Weights of a small mixture-of-experts language model, trained from scratch on English Wikipedia: vocabulary 8192, 29.9M parameters.
Below are experts of layer 6 (counted from 0) of a mixture-of-experts language model. Rows are named router (the router's row for the expert), down (a neuron's output weights, with its number) and show model dimensions 0-159. Each number is 50 + 15 x the weight over its row's rms, rounded and kept within 0 to 99.
After each expert's rows: "comes before" lists some tokens at least twice as common just after its tokens as in all text. This comes from a sample of Wikipedia text that the model never trained on. Tokens count by the router's weight.

# expert 43
router:18 40 89 46 53 65 54 63 47 52 65 52 65 33 40 73 42 48 33 46 53 56 35 67 38 61 43 43 19 42 24 31 57 54 42 26 51 58 60 52 32 49 56 26 42 34 64 35 23 64 38 43 57 58 52 75 68 68 34 24 28 36 66 54 74 64 41 59 62 44 66 21 67 37 42 67 55 64 51 27 71 34 74 52 45 63 26 70 44 64 32 55 61 51 56 44 39 83 56 66 27 48 52 48 42 81 44 61 42 54 62 28 48 64 71 40 36 74 47 54 49 72 36 33 35 52 51 40 29 54 62 36 32 48 49 35 55 68 57 62 55 72 66 30 55 31 37 40 68 37 37 59 35 51 39 24 50 25 22 25
down0:43 44 72 61 57 39 78 38 66 45 52 63 37 49 48 48 28 29 63 70 55 43 49 70 39 41 53 56 52 96 53 36 55 56 61 67 21 57 32 36 45 53 69 43 49 40 32 42 58 71 72 48 40 62 72 68 16 66 67 63 43 68 61 14 53 64 41 53 27 25 61 42 36 49 54 56 53 44 68 27 38 69 78 50 59 56 64 53 46 58 56 23 39 49 53 65 55 52 71 43 30 47 55 38 86 46 60 58 40 64 74 49 65 56 79 43 34 33 51 55 53 53 47 27 66 35 48 38 69 50 80 44 90 58 41 38 50 44 60 61 57 51 54 37 54 59 41 62 41 30 36 65 15 24 64 33 37 54 43 83
down1:45 56 61 31 49 46 32 35 72 53 14 37 54 74 33 59 42 47 45 45 35 55 54 54 60 54 62 17 53 43 64 35 79 43 61 53 38 44 46 36 63 48 64 85 69 19 41 53 54 32 62 63 48 39 26 46 56 73 95 46 73 96 53 68 58 37 55 51 70 47 44 26 52 33 36 47 51 37 41 41 49 64 70 39 61 42 67 26 52 74 58 45 41 60 50 46 33 53 69 50 71 36 54 49 26 71 45 35 42 53 37 74 53 80 44 43 60 25 70 36 39 59 54 56 60 87 56 44 55 58 45 72 41 46 65 55 69 50 60 29 73 37 51 30 39 48 40 72 28 35 44 42 38 53 33 51 60 24 48 34
comes before: " the", " and", " he", " a", " was", " it"

# expert 34
router:58 22 60 66 45 62 41 66 45 26 72 72 68 24 26 60 24 45 57 51 31 34 84 61 75 61 41 54 45 64 33 33 83 52 50 39 51 41 64 15 41 48 57 53 62 42 71 27 57 75 56 42 45 66 79 50 73 26 30 63 47 35 47 42 51 46 27 33 53 41 23 66 73 18 24 64 60 53 39 50 77 46 52 43 63 55 60 49 40 60 38 43 43 36 33 68 57 77 43 43 41 48 39 61 42 31 69 46 51 17 52 53 65 45 72 42 60 54 44 37 49 39 54 35 66 41 46 50 27 49 62 47 80 38 30 46 55 43 57 42 38 23 23 60 75 53 59 36 55 47 51 42 52 50 67 50 43 76 32 25
down0:38 48 74 54 29 71 60 60 68 53 28 82 33 42 60 64 67 46 79 53 52 56 36 30 48 48 31 80 33 64 76 45 52 41 44 56 70 46 34 30 49 41 71 34 52 65 40 62 64 52 31 10 69 39 51 60 39 39 75 43 74 34 47 45 60 65 52 47 63 41 64 54 56 24 55 48 43 82 29 59 36 48 62 56 41 23 62 17 51 55 89 52 59 37 00 27 48 52 55 56 22 59 35 43 46 64 46 41 43 43 43 40 57 56 60 76 52 81 47 47 43 53 68 46 33 58 61 36 82 74 54 61 47 47 45 73 52 49 59 45 52 47 51 63 31 34 62 53 34 43 27 60 49 45 38 46 67 53 36 48
down1:63 48 42 33 61 45 53 54 56 36 55 54 58 38 88 64 60 41 47 29 44 54 42 54 29 54 53 55 76 37 45 78 18 53 86 57 34 55 40 94 51 43 44 24 37 34 56 37 50 47 22 34 53 47 41 42 35 56 59 80 29 30 38 66 76 59 42 65 57 37 63 83 45 57 55 53 48 12 53 56 44 57 61 40 45 54 42 66 68 29 78 67 56 43 46 43 70 62 54 55 47 55 25 26 73 58 40 60 70 26 58 69 44 40 31 64 17 62 76 51 67 60 46 48 66 49 55 75 62 60 65 39 40 65 48 42 37 45 47 67 47 51 56 45 44 41 41 47 77 47 70 47 32 81 22 60 56 28 51 53
comes before: ",", ")", "–", ".", ").", "),"

# expert 108
router:49 86 58 44 44 38 50 86 40 28 66 63 52 70 26 42 42 52 70 40 52 41 34 35 60 59 34 67 17 41 41 51 34 61 58 35 52 70 34 64 43 25 41 70 65 64 53 26 68 25 59 48 45 47 34 47 63 34 34 26 80 38 37 12 51 69 33 38 39 64 32 62 51 54 39 34 40 65 39 28 56 66 42 23 43 36 51 66 52 63 68 47 63 30 42 55 44 69 48 32 68 61 54 66 34 33 29 51 34 63 39 70 70 58 36 61 66 67 37 75 56 53 63 69 62 28 40 29 49 60 47 54 37 54 70 61 48 60 32 53 55 38 20 67 64 72 34 58 55 55 55 27 62 35 73 26 44 26 58 52
down0:58 47 76 41 31 44 35 67 68 56 65 60 47 38 73 46 57 28 81 58 48 36 42 36 40 37 62 61 50 74 49 53 44 58 57 48 49 44 38 48 72 43 33 41 58 48 68 50 55 76 31 71 75 45 56 67 19 55 57 42 47 58 38 59 56 62 93 28 54 61 56 23 74 48 56 09 56 33 46 58 69 72 53 45 50 22 30 23 60 46 44 29 42 57 34 54 41 74 59 64 65 42 41 51 67 28 41 37 44 47 52 21 36 28 22 43 33 57 59 61 24 31 55 52 45 65 30 57 34 37 32 30 45 55 56 57 58 35 40 28 45 81 61 42 46 31 52 33 46 10 49 49 62 61 60 53 43 44 77 71
down1:71 48 72 33 58 57 62 47 43 70 69 35 56 47 27 59 50 57 61 62 41 49 47 39 60 45 11 50 63 49 33 64 58 53 39 61 50 25 68 13 61 42 72 27 52 88 40 52 61 38 46 50 53 31 56 61 80 48 51 32 61 52 70 22 49 65 62 51 60 82 48 78 43 64 42 33 52 50 57 85 47 41 42 35 39 66 37 41 46 27 32 75 50 54 35 70 51 60 44 67 65 61 20 22 73 64 58 45 39 20 47 64 61 52 50 73 41 55 35 57 79 63 22 63 56 28 41 56 38 77 59 56 51 54 41 23 65 50 35 43 53 50 51 57 50 23 52 66 44 62 47 43 58 58 31 40 42 41 37 88
comes before: "0", "9", "1", "2", "8", "nd"

# expert 58
router:64 48 43 31 63 31 80 75 47 66 64 70 67 48 72 14 37 19 59 30 35 31 33 44 69 60 63 63 66 73 46 79 62 69 45 19 45 70 43 52 39 68 54 36 60 40 42 62 32 50 35 39 49 58 51 50 66 32 33 79 27 29 66 40 54 48 31 61 10 68 60 71 55 44 28 63 75 40 39 68 22 70 51 72 55 47 71 47 33 46 49 37 76 64 49 39 55 68 41 35 25 63 42 50 53 47 33 64 47 39 53 53 41 38 67 78 27 68 38 70 38 47 51 38 58 34 46 62 50 64 47 49 68 42 28 46 45 46 49 39 46 71 42 60 34 58 41 43 47 42 75 65 40 45 45 70 69 58 36 36
down0:07 49 81 59 66 35 50 31 45 50 28 45 40 64 46 48 39 45 69 55 77 24 57 36 52 37 45 27 44 54 41 64 54 39 36 26 56 65 54 67 58 56 64 35 26 81 32 45 48 73 49 45 35 38 00 51 34 46 49 39 54 58 86 64 41 60 42 78 53 44 54 40 28 66 70 80 68 41 53 55 35 12 63 30 70 60 60 45 64 54 44 49 46 50 30 54 29 29 49 78 44 52 57 29 50 60 54 63 60 76 37 75 48 43 46 46 30 49 54 51 55 58 48 62 65 45 51 51 50 47 30 47 51 34 80 75 34 46 42 66 20 53 67 39 52 36 24 68 52 38 41 48 44 49 63 59 57 24 49 63
down1:77 66 57 43 67 55 53 38 65 41 52 59 73 43 67 39 58 58 72 65 50 64 31 50 37 35 51 53 57 18 48 34 33 54 36 52 18 96 58 45 57 49 77 47 43 56 52 47 45 54 67 71 49 57 43 42 34 44 50 63 48 73 43 18 56 21 55 50 42 59 65 41 66 63 49 67 66 48 67 35 47 44 44 27 47 31 55 45 52 55 58 36 34 63 30 26 45 42 70 49 54 46 32 43 79 12 16 26 36 37 56 39 32 25 38 29 45 41 41 46 62 65 48 51 56 38 72 72 28 33 38 17 50 57 64 21 51 48 38 35 59 67 41 27 69 73 30 51 48 36 55 45 22 41 57 46 24 35 52 62
comes before: " ", "\n", " —", " \"", " MF", " +"

# expert 3
router:59 41 56 80 41 35 36 60 30 41 55 68 48 49 43 62 35 23 51 50 32 08 81 44 54 63 36 48 54 65 48 61 98 44 50 21 41 55 56 33 51 52 57 62 64 46 49 63 55 58 45 31 60 49 84 66 56 38 24 69 67 43 44 58 69 66 37 25 65 35 35 63 66 29 38 57 79 42 62 61 71 28 72 65 56 69 64 62 28 77 51 37 22 33 43 48 66 71 35 53 37 59 32 75 19 44 50 52 32 40 53 60 63 35 71 42 58 60 51 52 69 21 29 37 50 34 38 59 48 60 59 67 71 33 44 53 47 35 62 41 54 50 26 58 53 56 72 57 44 50 39 52 65 38 65 52 48 55 37 27
down0:43 49 56 74 16 55 64 58 77 65 50 44 70 50 47 43 33 37 49 65 45 43 60 24 15 42 53 55 68 48 41 55 43 59 49 55 49 38 71 02 61 59 55 29 47 49 76 45 79 46 33 51 58 52 54 58 55 50 43 58 68 41 82 89 39 37 52 43 44 31 44 54 37 54 22 72 57 56 54 42 52 54 23 53 43 57 36 52 55 41 53 54 63 39 47 44 63 33 56 65 64 47 57 35 36 83 56 56 37 30 14 38 39 26 40 60 31 47 44 46 60 12 40 55 58 47 55 44 30 50 53 27 55 31 57 41 61 42 38 97 57 43 49 49 77 23 32 46 55 61 38 39 57 35 42 40 57 54 10 44
down1:46 75 55 64 45 44 46 54 65 56 29 38 81 59 46 62 48 58 80 36 50 62 47 76 46 77 25 46 33 46 42 56 61 47 56 41 57 61 58 13 82 38 52 36 72 53 58 43 59 59 48 51 72 50 83 39 54 76 50 51 64 29 24 47 42 67 30 45 38 69 36 46 47 23 21 43 42 74 50 49 35 44 37 44 58 39 69 40 65 44 39 44 42 58 59 51 64 54 51 53 68 56 38 54 43 55 37 83 13 57 45 50 54 31 59 35 45 43 47 90 43 40 34 25 39 24 43 36 60 42 60 45 60 66 75 59 44 55 23 83 30 47 34 74 77 24 49 58 25 54 50 63 53 69 55 69 57 51 64 36
comes before: ".", " be", " to", " (", "ly", " is"

# expert 38
router:82 50 60 39 37 54 26 54 44 83 37 45 53 34 24 32 36 69 58 55 35 28 68 57 38 57 45 78 21 54 38 38 41 36 76 28 65 52 70 57 44 45 60 57 40 36 56 38 68 36 56 40 75 23 60 37 37 41 21 61 71 53 36 25 68 59 32 41 62 46 31 55 74 42 25 29 64 65 43 51 61 66 51 58 45 57 57 63 53 75 43 55 34 25 37 51 40 67 30 41 62 33 29 59 45 39 33 67 28 54 50 59 47 63 40 44 64 86 61 63 36 37 48 56 63 33 21 40 67 64 66 68 58 60 54 65 72 65 41 16 36 57 52 59 57 64 72 44 36 54 47 34 54 51 42 38 35 62 15 48
down0:35 37 67 50 00 65 67 54 69 32 49 70 37 38 21 44 48 66 18 42 67 75 52 75 55 78 47 71 41 40 55 47 49 41 63 38 27 57 48 42 45 62 33 53 63 56 32 06 68 69 47 32 58 47 51 65 44 40 55 45 53 45 57 44 56 26 49 61 31 69 28 35 66 35 56 46 64 50 50 52 79 25 75 55 47 47 61 56 55 19 40 52 47 56 39 80 60 56 53 44 57 54 61 46 58 51 68 36 81 40 57 52 39 55 81 51 55 57 61 58 53 46 63 53 52 39 49 56 36 46 42 33 62 58 36 14 74 66 62 77 41 26 32 43 43 49 42 61 31 33 79 50 46 45 53 61 36 08 49 51
down1:66 52 48 22 56 26 45 33 41 62 30 58 60 81 27 54 39 46 53 64 51 52 53 48 45 69 52 59 65 27 88 42 41 63 38 39 48 52 43 18 37 15 52 41 56 25 34 22 78 21 31 47 46 46 56 24 63 54 67 54 48 66 45 55 51 44 45 49 62 44 69 24 40 71 58 63 56 50 60 33 38 58 47 77 52 42 44 20 45 66 39 28 85 48 39 58 48 69 60 24 47 54 56 48 56 51 62 48 52 56 65 77 75 32 62 67 73 67 42 65 45 83 22 52 40 42 54 62 53 57 55 66 49 50 33 28 57 39 56 59 67 42 49 40 43 28 81 43 52 46 64 24 62 36 67 38 59 83 36 40
comes before: "0", "th", "9", "5", ".", "8"

# expert 109
router:64 37 68 57 45 67 65 53 25 25 34 61 69 46 32 36 30 62 70 48 30 46 40 49 73 37 41 70 76 71 36 49 57 36 63 60 49 55 39 57 62 66 45 65 86 48 50 43 73 51 62 34 38 43 76 52 79 32 35 54 67 50 44 22 70 71 33 21 49 63 34 46 62 41 50 65 62 49 44 78 69 52 46 41 71 68 45 64 57 47 68 38 43 29 33 61 37 65 36 47 48 46 33 60 31 41 49 62 37 21 43 45 51 40 32 40 53 26 56 66 82 45 61 74 56 42 43 67 38 75 88 55 72 87 43 78 47 47 49 41 63 54 44 66 49 63 53 67 71 61 56 74 35 42 62 53 46 56 38 33
down0:41 94 69 45 19 58 66 57 61 54 43 27 49 35 71 70 37 27 24 59 46 30 47 76 39 56 72 62 40 45 48 59 37 53 63 51 68 61 42 42 65 34 79 42 48 55 54 44 72 33 30 42 33 86 39 57 69 46 54 62 38 53 38 47 12 44 44 22 54 49 16 38 37 45 42 56 58 39 49 49 45 41 51 60 30 66 35 37 42 36 44 53 34 32 54 35 32 45 48 76 38 68 77 51 49 40 69 59 39 67 52 41 24 36 73 67 56 49 57 55 28 52 67 79 46 52 56 29 42 55 55 57 55 40 42 47 70 77 40 58 81 54 41 36 55 77 41 53 38 49 51 43 34 38 27 14 44 75 36 50
down1:38 73 52 42 55 32 54 32 56 65 48 53 42 45 36 44 41 41 57 56 38 59 24 58 41 62 33 99 48 33 72 31 47 52 41 53 59 77 48 43 44 61 38 54 38 58 56 42 60 47 58 49 31 51 38 58 63 56 29 30 41 84 60 41 43 62 46 96 56 50 77 44 50 61 60 72 52 55 50 60 51 26 68 43 30 40 45 67 59 39 57 39 39 42 76 20 47 33 49 65 40 43 59 56 56 46 58 42 94 69 62 52 35 44 55 50 32 40 64 42 99 51 34 40 33 69 43 38 70 50 66 24 56 35 65 66 43 52 22 24 45 54 48 42 45 80 63 36 68 65 36 66 49 59 23 61 72 45 56 67
comes before: "0", "9", "8", "6", "5", "7"

# expert 35
router:38 38 95 50 38 48 60 63 41 66 40 75 70 35 42 63 41 49 20 83 35 61 48 59 50 51 33 44 30 49 29 32 51 57 31 30 64 63 43 40 34 55 38 27 39 43 71 41 50 67 34 53 69 73 40 76 31 77 38 32 48 49 64 46 48 54 41 59 69 32 57 40 57 41 39 66 60 73 51 57 73 42 76 32 38 44 25 53 50 69 22 46 55 50 32 43 52 78 49 56 31 50 48 51 49 71 32 47 57 60 72 22 32 68 74 70 46 63 67 34 32 80 60 46 24 23 54 51 38 49 54 30 32 58 45 46 63 67 57 46 47 48 49 59 51 34 49 28 69 33 29 45 42 59 34 41 45 20 34 25
down0:89 52 64 16 46 63 59 46 66 67 46 66 54 54 40 43 84 34 54 38 39 41 32 71 61 34 51 43 51 38 43 61 30 65 32 85 50 47 55 28 53 52 66 50 49 43 49 59 44 32 57 53 35 43 59 44 44 44 58 24 43 26 44 11 40 34 56 34 20 57 38 73 43 61 52 56 58 23 46 41 44 92 45 52 42 38 52 42 62 53 67 53 72 51 35 34 70 40 53 72 34 46 31 45 49 34 54 72 51 57 50 67 19 66 42 59 57 43 23 54 30 52 76 29 58 76 26 50 76 80 33 42 53 40 29 38 61 38 64 21 41 77 53 41 40 33 36 70 65 52 60 33 54 61 45 61 54 41 49 60
down1:37 53 13 31 15 41 50 34 61 38 35 68 44 49 53 67 71 36 54 55 72 37 56 84 58 62 75 48 59 55 55 81 63 74 34 99 23 43 46 52 50 70 60 69 41 49 54 57 48 52 55 62 40 43 55 43 68 52 61 62 32 58 53 76 33 50 47 35 68 68 74 55 65 65 29 43 41 59 42 45 41 58 63 52 55 52 66 54 35 54 56 50 34 42 43 45 33 71 75 59 48 59 33 47 34 42 64 59 72 70 36 61 33 41 26 71 54 60 31 47 42 38 83 75 59 70 55 52 84 58 25 55 69 50 41 42 74 42 62 61 32 38 73 70 62 41 59 76 71 48 57 55 74 42 50 62 50 44 52 48
comes before: " the", " and", " a", " he", " but", " which"

# expert 56
router:56 69 42 41 44 66 70 74 48 43 60 31 49 60 40 26 33 56 58 38 73 38 37 37 51 34 45 78 41 63 41 57 17 43 61 65 85 61 61 54 44 47 61 51 59 56 39 35 71 26 64 50 27 31 43 45 49 34 44 36 67 41 33 26 71 37 28 49 37 28 35 55 65 57 36 17 73 69 34 72 45 75 51 38 65 44 50 54 34 34 67 40 43 33 43 61 39 62 46 30 45 51 52 40 33 45 26 50 51 28 31 48 51 75 19 51 62 47 54 69 74 47 56 67 59 47 37 47 70 45 43 55 46 80 50 71 63 67 50 39 61 62 35 79 84 61 57 62 34 79 78 60 34 48 56 22 27 39 56 46
down0:35 67 51 25 54 29 79 64 45 48 41 31 76 27 56 28 56 60 49 70 55 65 49 31 56 37 43 62 56 28 48 54 33 43 41 43 56 42 59 28 65 44 51 55 55 37 73 21 61 62 58 32 56 25 97 51 45 47 75 37 52 53 56 56 49 89 51 53 76 48 60 24 48 51 37 46 36 26 34 55 49 58 46 49 51 15 25 32 68 64 47 48 51 46 34 29 42 75 31 52 54 57 43 66 40 70 79 44 50 43 60 66 73 52 23 47 66 49 52 52 19 89 53 48 36 26 45 46 29 40 66 44 43 61 40 53 55 44 59 63 61 22 43 47 51 44 38 43 45 36 39 58 22 21 75 42 51 66 67 47
down1:48 51 56 48 96 49 25 12 30 62 32 53 60 58 48 47 46 25 63 23 65 35 38 58 55 35 62 48 27 48 43 76 43 70 53 64 88 65 47 42 32 62 40 54 69 46 78 51 49 27 57 25 56 65 39 76 49 46 50 23 40 51 50 56 56 35 84 52 33 44 34 49 46 42 56 69 45 38 45 37 26 57 59 25 71 53 55 46 69 43 45 35 60 34 20 46 31 53 62 54 62 40 39 32 19 41 64 50 42 76 47 15 75 70 68 56 64 47 38 57 51 59 67 28 58 36 37 67 56 48 22 70 53 30 61 60 44 18 46 26 53 66 38 48 39 64 38 43 58 58 43 44 38 46 39 48 53 54 44 32
comes before: "9", "0", "8", "–", ")", "7"

# expert 98
router:46 50 57 48 47 73 46 61 61 82 29 42 67 55 35 28 45 65 53 45 49 31 60 38 62 44 45 84 45 75 46 48 31 29 55 31 58 39 66 65 27 48 76 71 53 24 39 61 62 32 46 30 49 30 57 34 50 38 13 66 78 55 48 50 52 50 28 48 34 41 37 57 60 38 30 29 72 36 39 67 54 52 68 49 47 75 53 63 42 44 51 53 38 22 41 57 38 76 27 53 49 37 26 63 35 52 30 59 37 57 57 61 59 61 28 74 79 66 74 41 56 45 39 67 66 29 38 59 52 58 70 61 55 88 54 71 66 50 46 32 39 44 42 77 61 69 86 65 32 54 61 47 36 48 56 52 27 67 41 47
down0:42 41 23 68 42 58 60 60 65 40 34 35 43 61 66 70 56 42 59 62 43 60 60 57 33 62 31 66 27 60 15 56 71 43 50 56 39 48 57 34 72 42 52 63 50 63 43 62 34 42 42 25 76 56 52 44 22 72 45 61 78 32 26 43 47 65 53 66 37 64 47 48 49 85 32 50 62 43 62 27 44 57 67 60 56 40 48 48 33 72 31 65 28 34 53 47 58 76 69 39 64 23 47 57 56 34 26 67 54 62 55 49 46 70 28 43 41 14 59 71 70 57 48 42 45 59 55 46 43 33 48 26 40 37 53 62 51 46 41 62 91 61 69 69 58 58 45 36 42 24 42 46 20 85 59 76 72 37 68 57
down1:54 61 74 75 52 41 49 52 64 37 37 74 10 54 31 51 74 20 60 63 53 40 46 28 38 86 32 59 40 73 49 69 83 54 31 47 66 51 38 50 48 50 34 35 45 46 45 50 35 58 71 55 55 51 74 43 44 84 32 52 62 57 32 73 51 65 71 60 41 20 55 28 60 66 47 28 27 41 73 67 60 46 36 67 68 37 41 26 45 48 37 58 62 55 40 63 56 87 36 49 42 65 66 45 48 61 37 65 55 23 44 32 61 52 74 49 56 64 74 38 84 46 51 20 34 56 65 43 51 73 46 48 48 47 37 41 43 53 38 42 48 65 55 47 32 38 37 49 54 36 38 38 67 78 49 25 54 55 74 50
comes before: "0", "%", " |", "5", "°", "7"

# expert 92
router:63 59 77 61 80 19 49 60 53 64 69 65 61 58 70 13 42 66 58 68 43 30 48 59 49 61 56 45 63 64 62 48 37 41 56 32 50 42 66 67 19 66 49 39 61 12 46 68 42 43 29 38 53 73 47 64 31 48 49 50 35 39 47 46 32 77 40 58 49 55 19 44 34 65 44 44 19 52 35 67 37 61 55 69 69 31 61 64 30 49 28 43 63 31 63 27 74 49 66 67 53 57 78 37 66 49 36 59 67 38 53 35 37 33 61 59 67 34 36 49 34 76 64 73 61 35 38 41 47 61 34 62 59 73 32 43 39 59 37 18 20 39 17 63 56 45 35 59 54 45 58 51 51 36 56 59 63 55 68 56
down0:64 71 60 51 50 53 47 44 56 50 86 62 47 81 33 37 42 64 29 34 67 35 71 71 70 53 54 24 56 26 69 22 57 81 49 52 62 56 30 36 36 60 54 55 54 47 53 52 14 25 45 59 59 36 44 47 42 46 62 41 48 53 69 57 74 39 60 41 55 55 33 38 60 40 51 63 39 61 33 44 33 27 62 48 34 53 48 55 41 46 44 81 33 68 50 70 48 66 44 71 64 64 59 28 59 40 45 69 30 47 70 55 28 27 56 43 37 57 24 50 45 57 65 32 46 82 58 32 40 50 59 35 51 42 29 36 44 49 48 37 40 41 18 56 45 29 35 42 33 57 57 18 67 23 67 80 50 10 44 26
down1:60 39 68 61 61 77 64 49 70 56 76 75 47 66 39 91 69 58 81 29 39 20 55 69 42 53 58 72 65 49 63 61 66 65 33 69 33 63 45 56 59 61 32 49 49 38 58 50 75 57 37 76 19 29 28 53 47 38 29 55 62 93 35 31 55 55 43 73 63 64 38 37 60 45 60 44 67 74 40 23 47 43 63 53 72 60 40 45 49 55 69 61 30 51 18 43 46 36 35 76 48 63 48 24 65 54 50 47 54 45 53 60 59 46 43 39 42 51 33 59 56 85 37 51 48 43 74 21 57 66 41 39 51 70 50 55 52 70 52 53 59 79 54 61 45 68 68 58 39 54 17 58 61 48 39 40 46 52 45 64
comes before: " ", "\n", " Team", " Year", " Title", " Date"

# expert 46
router:55 56 57 61 25 47 71 70 72 68 53 60 45 58 30 39 58 34 69 75 82 32 56 78 71 37 42 46 00 41 34 80 64 64 59 37 88 26 39 56 51 59 32 48 37 57 57 31 51 44 65 56 57 52 54 57 53 45 43 68 52 32 61 61 48 47 53 27 48 64 33 63 58 67 78 74 29 44 59 30 51 57 37 17 46 48 21 53 63 55 57 75 57 40 31 65 52 28 67 75 35 76 68 59 60 36 52 66 54 39 48 66 53 72 49 29 33 17 54 42 65 60 71 56 64 47 57 21 23 49 42 60 42 40 61 36 50 42 39 58 44 44 52 47 68 72 55 49 54 50 56 61 65 43 60 30 47 62 43 55
down0:17 55 43 28 33 64 29 70 61 40 59 44 36 56 45 41 34 38 72 27 29 54 35 31 22 52 61 49 27 57 51 64 68 58 42 51 48 79 78 64 42 55 47 52 48 56 32 50 53 37 61 52 47 39 37 39 44 62 75 50 49 41 47 50 59 53 68 37 47 56 50 33 43 68 61 88 56 41 54 40 29 57 55 47 57 25 19 69 58 44 44 43 42 24 73 37 58 67 42 29 34 52 53 55 51 34 29 82 38 62 41 57 50 43 30 21 35 29 21 44 33 16 64 76 61 19 43 70 29 58 48 23 36 26 79 74 50 27 56 57 46 51 40 56 50 23 49 63 80 39 50 47 52 67 47 52 51 51 32 53
down1:57 74 43 50 71 56 67 48 57 34 50 28 46 61 37 49 44 75 58 56 58 45 40 33 54 50 39 44 37 55 33 64 50 58 67 75 75 38 46 45 42 38 14 53 02 48 47 60 65 66 50 33 52 81 30 63 28 53 67 57 41 46 32 47 41 38 69 66 86 53 67 55 37 45 43 67 54 48 34 35 35 50 33 80 71 52 37 52 45 64 38 51 48 30 32 53 87 58 40 65 54 31 61 54 51 28 47 58 58 59 45 62 56 44 70 30 47 41 42 15 37 75 56 60 65 41 34 58 41 49 22 61 55 49 41 29 53 76 32 80 37 54 70 79 52 57 24 31 54 52 83 52 37 69 67 48 74 50 39 56
comes before: "1", "2", "al", "source", "table", "Billboard"

# expert 111
router:23 38 53 34 32 66 27 59 46 51 42 69 63 25 73 69 71 35 82 69 44 27 57 45 67 44 70 24 50 61 38 52 61 61 32 68 54 30 53 41 55 23 31 51 31 32 53 52 59 73 47 47 41 60 60 55 62 19 52 56 81 39 63 56 61 61 38 25 54 63 65 50 41 30 46 36 61 53 48 31 64 51 28 36 25 36 46 40 46 55 62 42 49 30 57 91 33 54 47 55 48 71 36 67 28 37 38 72 48 71 24 46 73 34 39 61 34 60 40 26 37 53 60 58 52 41 50 39 37 51 49 39 36 49 67 65 42 56 34 37 42 42 56 68 75 68 56 50 70 75 72 34 54 39 44 38 20 67 26 23
down0:32 58 69 49 40 75 51 58 44 44 70 29 51 45 53 37 54 61 32 53 71 86 43 46 54 36 35 68 23 44 61 19 74 63 50 76 34 71 41 60 50 57 75 26 40 54 56 37 49 25 70 18 52 49 55 12 44 49 65 39 56 53 41 50 41 60 55 55 42 74 47 53 39 42 36 64 44 51 69 47 48 54 47 50 64 57 51 39 32 30 48 10 42 33 45 52 45 25 39 39 39 35 71 69 27 61 33 32 55 61 52 49 31 37 64 47 43 44 78 76 27 64 73 42 60 23 77 43 75 60 25 49 51 26 34 65 43 46 42 45 63 54 42 60 48 48 60 92 40 45 12 46 48 43 44 48 46 56 50 70
down1:49 44 33 54 68 32 51 38 32 48 53 53 47 33 66 55 31 57 40 32 31 59 28 41 40 56 65 57 54 62 76 51 35 55 54 55 79 59 35 78 30 52 45 50 59 83 22 56 50 42 45 67 37 57 49 78 58 44 45 80 39 46 43 13 36 62 69 47 27 54 39 74 42 35 57 68 60 51 77 68 54 51 47 67 58 56 36 31 21 19 39 47 34 67 32 46 69 45 52 38 25 72 48 22 39 45 46 52 79 43 33 57 43 66 61 37 59 64 59 47 29 88 51 74 59 54 33 84 64 45 55 45 50 54 21 38 43 32 29 64 46 50 32 37 48 53 24 50 30 56 55 51 26 76 67 49 45 48 65 67
comes before: "1", "2", "S", "based", "American", "B"

# expert 110
router:36 68 39 28 54 44 67 62 59 34 22 61 54 53 67 65 23 32 62 52 60 33 24 35 71 59 50 42 64 50 23 64 46 16 48 45 66 28 58 65 49 60 42 80 49 61 42 68 72 60 57 57 36 47 71 60 55 61 17 65 57 30 60 18 51 67 40 59 53 45 51 59 53 33 69 57 69 38 48 32 62 53 37 29 45 74 34 55 36 46 70 16 54 55 33 55 48 39 40 49 46 66 40 61 30 41 48 72 24 64 48 54 34 26 45 30 36 46 79 69 69 48 47 69 63 70 36 31 55 68 61 50 56 69 82 69 17 61 35 35 48 46 58 63 26 56 62 60 36 45 83 62 50 47 37 31 54 59 53 47
down0:28 24 26 42 42 50 69 66 83 61 49 38 61 63 42 65 53 60 42 49 32 38 57 84 72 20 58 42 53 31 07 52 40 22 36 67 36 60 64 33 39 56 55 42 66 36 52 38 60 49 56 46 33 41 61 32 41 42 49 65 67 66 28 46 07 71 38 55 69 39 59 38 49 68 53 66 55 51 62 25 43 42 54 50 68 56 65 39 66 75 37 30 23 42 55 32 38 22 60 49 55 50 53 48 51 26 58 52 45 42 73 57 76 69 67 39 44 58 58 56 48 31 56 72 82 62 47 71 25 40 39 58 62 47 52 34 41 23 10 42 60 45 53 43 57 52 58 31 20 40 55 51 44 67 44 55 46 64 47 35
down1:30 42 75 53 66 71 58 38 22 48 44 59 53 07 44 64 60 69 68 64 63 41 49 44 52 59 70 53 73 69 52 30 57 71 31 46 34 32 57 47 80 78 21 71 45 45 48 38 84 39 54 48 62 55 45 49 50 45 43 32 39 65 46 22 39 71 65 67 71 71 50 52 60 39 59 70 38 59 55 45 56 62 63 34 76 18 31 28 41 45 54 40 31 53 38 41 31 54 38 32 56 57 22 74 70 62 63 45 56 56 45 35 71 51 41 62 37 52 61 58 57 20 49 57 27 44 37 66 38 49 46 71 42 59 59 55 37 58 54 74 42 45 63 55 67 65 21 28 63 47 40 59 30 14 55 39 27 38 68 55
comes before: "1", "2", "3", "0", "4", "6"